{
  "n_layer": 10,
  "d_model": 256,
  "activation": "swiglu",
  "routed_scale": 1.0,
  "balance_loss": 0.00627,
  "router_cosine_scale": 10.0,
  "norm_eps": 1e-05,
  "batch_tokens": [32768, 65536, 131072],
  "train_tokens": 454700000
}
Below are experts of layer 2 (counted from 0) of a mixture-of-experts language model. Rows are named gate (a neuron's input weights, with its number), up (a neuron's input weights, with its number), down (a neuron's output weights, with its number) and show model dimensions 0-255. Each number is 128 + 32 x the weight over its row's rms, rounded and kept within 0 to 255. Numbers have three digits each.
Before each expert's rows: a language model's description of what the expert responds to. This comes from a sample of Wikipedia text that the model never trained on.

# expert 61
Description: Paragraph line breaks, == heading markers, and closing parentheses or periods that end a sentence or heading.
gate0:179142161121151131138115133101136095131159194104114146117125124148158128101099119172112125104142182100180094141146146063159204205134085132156092126062125140117180153093162152117135106160136177157154129129116086122153145126165147146114173115095138090154160128141056110136111131156144144128158167148131146106147118112119106148165120084115147124093152110092076204094147133137082145096157077094129140084132123104140161168181182142053170205107159173134073158115069115131183101090176054084126123131148118179090177109087182159101140110118165139172149189081106130091158144135171116099122074118129134107103158210096098133136106193099073197108090099141101119098137171158133172119138060138129111129125168156073146102157156116131134110108181162141113100168095156143113131078157189
up0:128111081077107158108124123122087126146119105122110127135192133068097110090107144090090152134100111160115114103193169174115162116069162103105173141156111104112133126143141116103167149104152119167160101131119129110121064107101080189143126132185140132130160127064184099151201085108079159098150089152141153098108119143114126078079102123166100117101119200203148101135149173084184165152089168127126156147118128119179120131134136095142103112155165175123161115140156159163116115118134193175128079250094102107128090083164070031120181161180135041142130074148129109093151087138097146129145083166104124143147098177111145122132110135168137146118118143174124147121172118140123116114104147149171146115071058081169139106131085182107122155135101133160120110130151092165138159166095088
down0:120119110148153154105131122105120142119094073119158114099093172137073114144111175084126114124143091114104112129158096066088151136107102167147142205101128170160089128109170185175144101132131149072146128085056133116149132114076135117118049077130184103132153216124092117105142168137085105144167131117142124085123099151165088142149155172095086130079148128149149074180124149085127115124110118090135135166111151102104154152133133160135097124139138077112096086184116086126119128209102104169125109171050046158134145123153127083121148164164125101145133074105093121083121091142115136190104160082172141149141153112073183114100147135177071080118127188144119107127207140090131159095162070123163134178126091122179114171154155170093106144165161136029152157164089132108111120117111112
gate1:139081154088161116144083120058160155100099111152076127095128149131184059142125151171087076087086094139152141163094173136116105081181127148197127118125134097125135104134135153110148124126101166110172105121139132121050114119124201076113112120144186148069141187113131130089126138127140096121097131101170155068059129122142110147091184140092125122171148155125167139131135143186107124135102158121130094083130171160096117127079165101115171102129144131209136174120162160133175114170126100128152156082048127118161199101081156135130148099134124133084112159155180124128111158120140115131066163160115093156193160150116130179165084191128156120149095143175123092117077130063144206112174083115110162149154146150118132078102163136083155056102135100140165184166127144122082179153103130
up1:149135126116147118094135126130116110105137112157157133192106104113141159077107092196186103158173126124103125102107106140123121101133187181116124154184098206155093135147107148181096108128133184110102062156157143150137124168108065143165103180197160172153167100094109113099125118178090166080082062119160124133187102142103124106193160132160158118080103127095140123176125122132118085090126098118164117128184106132100133164164088145099114165168131101091106085148098125169151100047071161115083173085126156141098068152120134157150126143093143157145161085126063117142118135122127158107182138122189144151092146189110132111121090099162120122173190112084102110153103150159145102151097167142168159120143114069155102180149143148142158121160193128149085078163186110156169103125110222
down1:078085122147126156168139171171111165141070127133140106148097132128066092153129162148138112133211101065149145138123107134088098116092199125144112105090130095218132107087132177144188164155115169148103140152145119201131143124104159041172143107134139119089125156125110114086112136172144166063078142165112077147133112159094111126139158097132173134160133126120202089124111083112169147076105094074166146139131122142110113139147113109088136165095122144142126162098126138124156139069097136106144100172154180140145126119157216202130093111149152180111144126155051127138131094094109110061133089062085126101145177117121130186129069081136145120130184109081082175151146115151123093123115124166121152107155177098144096137201102128127178071159152189081101147127121128173153098134148144

# expert 53
Description: Equals signs closing article titles or defining abbreviations (ERA = Earned run average), and hyphens starting list items like "- List of".
gate0:147170165155128126154150158089122181143116223173171198136108180166113160115165148109103109115123160122143125122096123092119141158116155136133149104199100121151153129174145061104110062158122194139167123096157084091122177161142160108110090211086069074109047126142075151058100118135107107110183167121169101134093109143085112167112136116121199137073084096124124110149095132151084129117141202163122115157099117128119090108145166208167133126175086113119096145142138110155095134102150139066134144073124098124139134105125118124117119177116151155067151130112135123163138176148132073131167089108211195126083099101117155170153134116141133125134151090121110132141100177138135112088110122201183114180113170144121089129170112112173137138185131125069153148147119095161170132122160106
up0:133160150152109131149149150068119185137116195173145178130111186163102136108177157115102114125116146114142127107100127100116129160123166152142162108193102113146163123175138061099138064141121203136159123109142095098102162164133160131106092226066078084093064118152084146069101102138127110118185152110153106131096122151092111173124133128126195140102098104123141111139102149133098118115143198166107131154072117140136095106122161226177129097156070109128092132138159127163101155106161147079145142087107080148145127106139127127125095186108148163067146122148116120148149185139114080131153087115204197116095101101106160184128159115135121103134148086109107150135090196116156136096119098196197104168106174146119096125189087118170146143180134115066175146158122091144166128127166099
down0:155126084098161135096132096126132110138090112128163132150143160140154123192139100098183086082094093076118165159146142108136196128153184171094077166132142104133128097113151146151149103182135144104091120129118111130134130146124168097075141131215108160105057183122159174158135139151170089089109099161121101116092106107119130127147136073149038085147102149130105123123119135087135092129145164147158106128194095152158147064111145160156148078132116151110173067159133093086115128062067118097104157097136062111125101087129122152087143125125066076110119102120114110097120116122061127118069098121111133144096068104138122182159213116085134150110169195131150137176073107083141051148109129154140087105166161152144162086113164131136137135087040159109130138119122057146177121091124085
gate1:120148126171081103100131156107091073155174146137148129116163122093078164144096079150156132096117100141148112156088129078135128219195100136104076150164127093141152122072118140117113123127100154103137112088098160092126165137110195078169126100131144091126135090112116131101116121168198108130132122135143089170119171106091132141153171136131140075071105073079196093129073142111124179082098115170108071132118128155182114151174112175136166164101173117115146132088135089192111143157086074137092127083150152108103123105134189161066168090146186170112116124117147144160169136169095119101139182151083145134076184089069090118123185065157150119087094105085100061113168130113143092097132086136149151103108119172071131159129176174175111146138086100136143152115078161100115071140124116
up1:113142104145143100081113154151088075143153112113142117113126164116100145156124096164148109071133119147120097168100124049151144179201143168073081159147142100140145101108121157102112158100089133104153122090121161091122165147126192097166132115158156124117126120088132139128115130192158112121136101124124117168142134115073149153114172164163160088079129074126221126133090135088123144086075127149099088152128113174146108154164114167159174139111181130129168139116141120180077128159078107141086126080148135102093115089152166167048144078101190141094133121127132160159174136154110111102100210138078175147073173076061102125110170069134159094080094130100068083138168150108126090056130075163154162087100095148084114166098152154200119116141071117157156147092089122093124081137136116
down1:055133110145157116136120173140161087154148129098136118152143142121160073174100175121081104173124130166117179167121084147120115144133131106131168148142172150167124140152181161140100201137082167143112100148101062201136114112125084109153140087068072176115193135132154085115186107160126125077154080118170084118137135094110089116103151135161104154153129102151149163162207069131158137114105148119174093085111129102113154092077113128111091162167102156188108151114053113121085117070140097132100065105165153103096125123142066160110078162091123180117089159137110110123159122142132160149140169110124109162124101126052090151184154211151135118136149162137116164108095149104110114109103117138132161119118063123173130052131114172109187161068138110163106090142100086106124167156137055

# expert 51
Description: Lead-sentence and structure tokens: ) is a after birth dates, section headings like ==See also==, and line breaks after headings.
gate0:140141114152142126101111135127102147176103150144093138093070146123081105117158077147135178157133125127170087184070183152152117148141103136078175143100126164107102133148152123165104071116121125103070134143114089103108149152138149190148119146116155129134075151146090114124110151106070161171136145069130173125116125112080148155156091090087109170192067112121140128161082101122113152143118119096166086134103114155102096144120103109073126056082137113109102126168113134153161145090091132047204138163065099114106124131097180172116140172146153127142195118117080088167106181163092098146162149136183166129121163162077173120118096117126140135101149132145151179105118156095123138178147216107103092123069169116102113131087171174207097187128121139112138125160200209084107120182179125
up0:090121141134131140092154123114166150160152090092122148162100186133131112071140128116143115096219130130192198158148095121078204190083107151122136139100126155091134166082119107218126138115104108147089128130131136161138118101146101123070105093108094063134078120153098108136128118134205126120071134123075113157108105156076155086091173094108132195131124114127081176130170106125094146115193108060112123127147112056129186141172122152139085125112129135063116142143121084140131143133110125099093085090190118128155153133124161099168143104025123101112153152117103119194129159129139117182173162111138101105087151166134105151115112084136157081126083116188147105148153176132195123171109122133126103113132075135105132150120197117167125142159080187133129132144076163090153198124159138
down0:157172154160139126106131160093090140186125129157140191155162126164176143140100173138163147135140142135117136123122108116116139128143131181105117088106164092136111096056086160134158165068134095144114109132144123132125066125053123136118047052118139113109052125079122120065144125126129157134100117089094127134185140180079112121087123094143147080114167153136096149105125115135177105127107205154180122132173111095170176093123148110138135116147129135099121081157153062159106065076127086129072140098149101137117100117156096134106159089159088100142101098117170075134090154194121109148170129150131156118110166084132153133091122080154137193120148097147141083141139165093131170125065163163116140126165132205170157107163151158118121110016153082187160155188138123147146173098057128
gate1:127137147112094128145077151145106087155144075120140145111112159101130118177181084128212130158104115122184116126176107095094098129124098155076059219115080141090114169112169114113118140163106115122095160151159132158130167115138076114180093145094144164160149128157115131190082084126120132156144094136048090086053102100092139165144167103145112171148127094128075059091154133106107188143144118137082174192132110135101101141092058121172090137133059115087084117108121111099164149178107085072143101116147138122189166108137141165194155156099151147172115097086135099182129171186129114157116111127159092140100128123127122122114178060110093089130135111157133142101167125136095145185132146123155114172103152120187166062157159160110116093137081132071086117135111158087110093152115156
up1:119134122139084136105115119134071105137163124121150132145072140102131162200192078130200119171100114139132108122163088145123082102116128129079082172090089163084122179106143141112112151118109159103104129168136144170144158107115061135151148175145099155158167141148103132182095128165130103150131111121101095081069094100124167140125156128133109156117122114124101070092125152100100153108160097173084164189136142118106057188078075146168111169132096128103097088135143115112182094182104079084137090154138125091182153110159089174184140144070125124165115106076106123134178148169123144171147141088145110159103098149124149160093162053116094123083124073063145181125136119155086158191094130153107106159097187097161202068136143172143134114099107137094046159147143121063125114101085155
down1:191085113138156167141128122091134136109214160124222128161137141143121119171086087177200089106089161060140142107120127091181216120163134140053191138097135148100147153107136104099143164126135166136166161105065132123146172089150121100088146169103132151128144163097103130122165138147145125132090105123131106105077119145185091112148132123116123138105147104144226117084096136088121103141116121182088079109162213137143094103144162157189165139077160123157056082130135119086124095134102073065124186109162090122145142091096089158139144125150122128137183129126154156137148160156102061125165118111166106166158118127123155146105124084129155097104145057071122128166124117176088082137133137137115117102201137118090139111085109113153108145193101147122181147109170099114115113127182120

# expert 35
Description: Decimal points, dashes, commas and table pipes placed between numbers, as in 8.38, 2-3, 6–7, 6 m (20 feet).
gate0:102134146084121115169188132158096090090115167128150121103065126101140067210062073169131123129121135075113143104128160143092160211112149101139129097125098121117157080148139116129113126145141137148127068157134204077118115130082134155198125135121115130160123091128092056072154125103140130144139176106088158102134109044143081150132164114122125202137177125150097128165083170169147140132122121150125116053162102119125118162136095121066135100113125152073110154166129157140148119149101085140074145176114136107177077151111149090141114113142151092089108129133093099128155098154107194147119114132133145147087116147102150083114145136149129114041091160164117073146167155119092131193093139160164130107108138126102106175081161110113139083197124158074173072121148184084096137099163037
up0:144139105117191098180133128186149092114115172165132122127092148132148052178103070124115112114189163100134149099111187127105100178140161088161103116114139151121163126146130127142107130131093138187115124116191204122112140146067134112188109099106130099172122098129129109082120103109114115139142137087087177105110119091189169174187183072090173162116174092117131115120138164186178176137130167168173150105141110158094069171140096117053145119139148183095151168126136116143156124100101076163113111152175137111141075146095136095156142166123175072095136163148107063136111140132091133130107078118139099132096113116089138109140127120083145181111124124159146083120136151160110097180079086176147090162130124143128136099073207103115137095182135137138162079105095167040141152064177155
down0:112081126092119131059129227135145188153122099159118126082067124125117162097100125090169202120175078054132136171102144136169148162120202159072134131169095131130098093204125168122111089176141148095126119110150124139136106119142143174125165124140115136163115163122082149138108141182124171154154108155066152123178096112145092170094122206100150087087076138113125134100076103148095149175152154119110121097084144121087158099108131093113077112135131112121098118131102133171141091153152097128162137114126111138113130111104127119124106107093138059084128096116127189154116106156137149166147152103104154184140194095149147166158137134154145085098188093132112138125174115128216145128068114121120171111057089165129050157148124132148116226084129100164151116057133123135112108150069119
gate1:182068148119125095145113179079147148101197076092115153093123144134125181138121108146100121198124079163187132109124129113187075156122096121151098123130097151170173134111117162089220099160093105112144190114155137097091163138119138141186140150165141199144157132194172145121106119201125198089116100116094136119113122180175154117160153171134124127088176121134118145123151098141072091126081164131124098136140174109095130162115116113155142091142186137142147092146107100098092154175147101065138181158117144120139165162094105107074086109090138113089170122101106157054141124115091116185094149037141145186121134134091136111205084077131121138104164102077183119159122202146155116106129112131150118126103136102171086095132123168118089138099073091143170108144143149093154119129153162
up1:120139119123141119123148106209139080137096201162143112171107086121154091124163165138161156086132139096104149162154103126042202113114153046094189162108145137095128145135103092158077172109146126176133096119058136152133100075089107144142111123083105062107109107068135151121127140102096072109139176147166117141107112114087106158094127102126138153121087148092127111106127167180160133218140124093144160137136088143123086124155113147116131138110121098142091111161122129150157109127136102154101088093109122124139082045150177100119177123143144119138129130130154075187120156141149163097149133204094094102153124110189127099093190201165150150128103158149106127035154090135112177172132143166104082152090079111100171154107183101113192162143121189139107184070105103140109110143094121
down1:064175076129152157168121110057115091168113089143189121140119173116139120129168187138133108107207129084175125118116160189092121144155156109102171136153149119126079159121114123141159132134150162161092164102162166128097162103146128154077161117132185115087135162085163130136104174098104134134161141091137080114125130070136145076188137082115142126125144114134182186121138125101123100179191133091183131138116153063147103125096141084124148130107082113101082096132192100107105079143125139121205142113047140162140153116121156076068118112137105096149152162169168112152139173084151104136179103161084140148139123111171132117095099117072114165189141111140091086168111129100115093141143195177159100213148133128136102157069120123105157102073149136125079122147106143146046098191166134

# expert 59
Description: Middle and ending pieces of rare words, mostly taxonomic and drug names or foreign place names, such as Eucharit-ol-us, infixim-ab, Kazakh-stan.
gate0:107125184150128086195137104137060103080112141108138077110075162089094139115122125145134088090117210083144136115142142106104130088076136174128106178122150082163180093148139092097136106119145087112141062096140104142076163160127114098159139127140142085030093097092158172144115120157164089131132140120148145115098130107129122099085074115184157060159118118122173132126146174103127108182090127174106024125104147172129092070118139141132137133152182111119160110132134129157135108131100082113088122134123108079088066163135077119087140131188134161130092164152113126152113093111188182104160125090130118101168190172134148134128179124086148138115102141140121126124118132206121139146146206206136100157155118138095132096080133116105157084122123118201108118130077080134140128119211177
up0:148154129128116156070120109107145148111104111126171175145138077168180084127095097106123174175134069165089166135123122123163115133194137112100144079073103099066060122082139161155127159130147164102070148171121118136153092082149123158136207143138093123224160135143087101158058132120126177128090202173071121154167164111104180132156140149123130147107126140082115089152153040150149132087151085066166175118121084110123125149157113121126172116105051132147128126125128145101147127122149191169157122151130153112184171114113158154157065138122102133141115096137107099122100191142150103185111131148131137137068120085110147102154117099199167106200157077094121087054144119071161125119115074109116138128133116138150107191128117090134138140114109107060138104112117167138099161114088103
down0:091125172124126130118113108096174058133097133114154118160116142168139159165102141158071107086116152082102018082154133160129118160162157167149150138096150121109139180133101138141077110103169151124103072093129185090151165161106150102137127214144107080135129154170096142069100152072134112154184174097114174090081113144155190158122180154133045165096082081117159151159079131137107037091148106066185132149094120156077106141202103129118101189170118123107124095078179091138150122129145146122162121147106177101143144138119143167101156150148107163119129186133060101097137060104118088084133141199146099101146176174142195122119107119155116133143107154149104134082138122127143081143134148141116108126133157114174157160136103147136134150077140093143094149123170086151129177132139132
gate1:172148155155069121065106113079104085205185141095108083128150088142118093125115133165137161161215103149175110194126124162050122108137127113202141139124129129101129136068085094151104113157104120156086161129120186112115148090110158125154158104175167122147100089150141128143092106119113091134100134107136167112141097104103118113148096128065118141118134094138121132120162145119165104171204129141165110156124198135069108134133112061172092121170145155165065039109159145101139115166134147126079096091194107151099131132166117060151101165126069120087118193140176183135081137073141060108080151138173168162204152116165124091115146129145151112084158144114124146160135146155164160163144117165146080099129144045159124105126140136140104099103121139114084144137144137168138158096096100
up1:130173177161146089152133189143131122131138148123121175141147098150108088161086116155101123110101195153180159192142154114127137136192121092089106128084154123138112087055191065120087115130143136206111156095135137079146109157235146088121100144120183103063112135103094096122103079113093113135066190163075142127088127152073086152117137114118099181121111116143141143122155083086126126175093100116158104127119161106114114103083156108131131146114146118167039129082130091131109154129151091146130127131198233102195116127156141087112126098210111123152133137089156069113138132143142112148169153142145100162089152134163140105172162112160196128114142125103128144138086121080106148089142121119112137152120140168122066092103156199182097097148145072074094159137125155131148136129145136
down1:123109112145094127180140110046108080108090125108148116151168171083128178127205152128121141120092116135131172177109123137112150141119140148141155108123078176085074148160137215129091093099126157134079102090194131152187100200046133128122097122110180150149162183122112084090151168128137141085130168169099108106135156161163119134122137102121136177109140095145135178109169156139093076143122122160146159144140152151148161167130149090151129126169130117043177093186119156113157203091141072123108165140079158144139167090153103152124116125112146114125149127109108173140159157152142138124099159099134160112109160143082089106220172148136125127157124054076105129123092160107099084064152103144026156162117118146124138181173120188125133094141116072122141162129081116122116129100061128

# expert 7
Description: Pipes, signs and punctuation between numbers in sports and election tables, such as | +25, | −6, and coordinate or km units.
gate0:135059130162065121065071115091086109117097112152159119155129167162144088186179165161116170131185172126150127107047122111141161129126129104122106095231137115132128159107142106209124132173137099189082113115146164153104090154102135101090140128012180128109094064172124123152072115139185069133151133160165105124107167097099119108123105065117131123112078114166163154117146090122129097114134155150146105129145125126142118105134142144096180112136107142114129175125115104074131180092152134162086145070098141175132120077160171094111103102041132072127072133069189111137121163118128133142149150100148126120145135162087145089151071127145173174111106139140125193130143159139179139120101136080119159151148071113128154112169097110139166129067078138125121082111116165143130158094137092
up0:145059144159110105131085094103098104178115124138117120111120137134101083171056196122122126156207129144172148131109129174101135163114126163192133143182114070169123094134123091068116099156159148114141089154108065130108130101144099116104092144080091074114088098159113124110080124119141090116165125154168174172147125149123066129133090149118073188133218107108151128117090169142152116191109134157187113126118135083124145152120131123172121131106134111128103177093106072118120173099204145083150159084108139147158107143121136181171166087122157126120078103107126073128086158141136132169191181124123123153147153120132204112102131063169170088154144115093120135077111137161087163143138117150176137167153181095123165155124068155130186159159162108091215157057145118137152115101139146
down0:064054158151133156090148132144112164174101111098103101194123132090131183132211121150055148143104071170166124093116141100136137110165067158095139152138079165140142116149127045136083098143126116133167153149153145148182143136138099124139122141145039124131129159080097176167164136142134170120083169171140141169091127180154073136098054132114163152148203123123132131146112189126123138175117132167087135132110171128161162177181132078162185129102076090173147125089139115151119167121152136145053111201141114139067097175094098083157131076175164102116102131161114181087120122135186108118108119132144154117148136112135143114106125117092109098132126111135117140125119127102091120101123130102151183121104169181150130087137128167165161084114125124034075152172110101152128126079172163
gate1:089049102156078128104117121101142116107190127157144151123148092120113141143110130127114067094149145090184128121100122150100104183081083081172083160081136162102138176113125107169144111173066077122100151123143112075172099151129093094107088121110135113113129159113142093094114130105159086116173131116106112210134147139102126088139113122136170125090183100153140128112054132141146167146065108171151098142124078111161140124166091134155150144172129172110098139071179150122141125075203152093140156048077205098195116067101191120159111162117135138053109124108117140149104149166107168129124150137183151121128099135176095139082119204162150086113130166157151158136185127111082186136101123110131116159133123161158109137172101144104142141147118130033119198091161170144149115147162133
up1:156103084132137152122127098092141154163090134164089052156137105079127117158141154178064157108083139200098110109112080141165125080144084104126148122106117177106110140156139121171147134144108104138124151111129065136149112178167115149078144141113085191124187126140076098119226105123181118167125073114082168087162089132118138106100163097152143126106129165090123127132130099090130100124111136112201104103103175125192148082146137174110124190122190122144190174065194133060142079147164147141139127099161089111100109155163109122145155163153110127145086155154199151117118122087111111112091180167179147132122133107168134167123120141127172134159115127062151157128098114101147072122152090075071099180109114194102110126165138147119137150136108140170042090186145097138153141100106092
down1:116129129120103115066160121113132160157096163144142172140113120104146095134125084125100072160125173112079118127129104094139189128128184084140152162078163196084109091087135176110087090126084152140160132118182179143141136092157103121167120124154109123093155111158151144146104106108109158148188142137083094071066053098105084100144102119167069096136084106155144155138154211194172089176112081096117136144173162152141090150134054146146092096109103110111096102125104139128165152098158078163107088120120074115142166136080113109112129137178142095091091174158102123126120140119108123082189106115144110181103146151057107088150099105139144101119140136131186170132147120159083045174146106095163171105131128153182145090133168155138120144102109166084154110124088158069195092091157061

# expert 38
Description: Pipe cell separators, list dashes and unit brackets in tables and lists, such as sports results, climate tables and coordinate strings.
gate0:109143177105116116153119068092087133090167150196197066085180156143100108102109150166094133139169109124148159086101113152168115134134122132100128087157117130138095100162086149096122076153135217072086095141132130123115173148127122144058140101143154153147081155156115121134120097086153102148160090140109068111112144112163174088107122150120130075151126198114179113144090129150131085101099099154140114056169091162179085124138149150136185138089160151104174142188164141139137114108100118117076147109077112101177103166110177134126155094154144181116198181136163131131127140156127170148197151152104187137125047081110100128165100096192115140115167173144105100125080112121162178146115168152158158119146118146120177205110151151120191072124105138095189156143172111126141166127169122
up0:141139102133129125126115175171163119143112170044071147111108113102134183162149131093113093097072178126107097125132160097101114125112110104104183145102140099116126171162129147137134165127164066166171149085129100161159122151106131152177099146153101101118164106107123146082199099173128147127091159110135184110169081110084101098128130089158164142100215156146062134128161169110091165129121104088136128135085197020087127140128134085082118141169151101127094166139165103165126071141098175159108109106170097101063158083121052089138125170086121067110056088093087165106100141092124090122059092110153104109123161143130159145108150153111145144152124085093123122151120153089122073112092095122069122149117153186101087086117123138107122158129121150138088100064120115108091099183084151
down0:115100130068161085145189119128123053122121126146144104168127108112095126164101151134162112093183118103156110149158152112081111133118110148104131094059067172146118117126109148161160117124102181114158137112161111107140069128110144157172155069114182137097077089141122066122155153126155112125075119108152092135092131154122149136176161116112126111088105162170168121196105139122099156078156138140156143141093171089091175129094115155145171125182165107131076076104125130123084137189133188121161132101141171144129103146159142156072103124144103119094136045132112152125123067129120111197146149164111109123135169120125069203167022084125166112204109096125108155133118133090204136127100155086072198148159155144125133140109144080151149152146164085100140152069139133202116151128179186
gate1:160090119151125169158075151058141129160122114108187124156094157108167168142137090054088168107143167143113116123116136150169149194157136152082096108093136195154133153140137095103072098151158113115171115112109118105054141210100150143134112146065124112159083099130086110127141102147083100154111190151123087076101103107168105142125150131069105142129113066107105072108167070122090126101100088166115068079126134126104118181152092162083148138103140161143145112156135109107117146140120110140161147099119119138158155111131135179121081066121062100135149174085157115119054138057155165121108128079114143152115083075074103153129093130138177167113078144111152138106084163117127087115083114112192113110081095099170086081126164194146107140112089135058085145100115167114084116085176144
up1:172171119115125114098165139235085106101177166169155141096134120086108120076137147200140097127101125123109112152165132158104133084148175114144165151175113139174145116106153135066185206119157145124080156122083119151121175113158106134090125120143202156130120097147159180178142142162164150161111145100112202168139086137121112157130139114107180098137182124157157140101106157154119135134160125077137174134142118136117107070082138134113151172114104125053108160116159103148145131136146071119102185120176161138095146115106138114105220159172136102101092104110124077117193154190078103073143140115145144105094133111161095128129161122166085094180181089121081134163115128131143135170171158119112150161104128162095139065135162157093135115140151084184155108135107116192148148126025176
down1:144074114083107147193239173126131118166163107137077133144124123136178097145137105168133086106136166125117170142099088129111088138123124174151059126119118163113115178098093089092138065129141087157104111169101173080118089107188087129095130101108106109153073104174140123119147107126163107071095102093183136118128173151137128069123118067162142084090123137102083152099166130108138111131148100158157113155122126113125143138123119123132126138146060045101091113049118176162151153131173093096116086134104098071094094107112102111131128138204052077076122083159128193147171132182080114152154110179110149107126097116175107121159125108105125109121177108139166115147152137147167148096118076101080125168143107163156119139098111093100178045140173118077162167094125095159113111102100159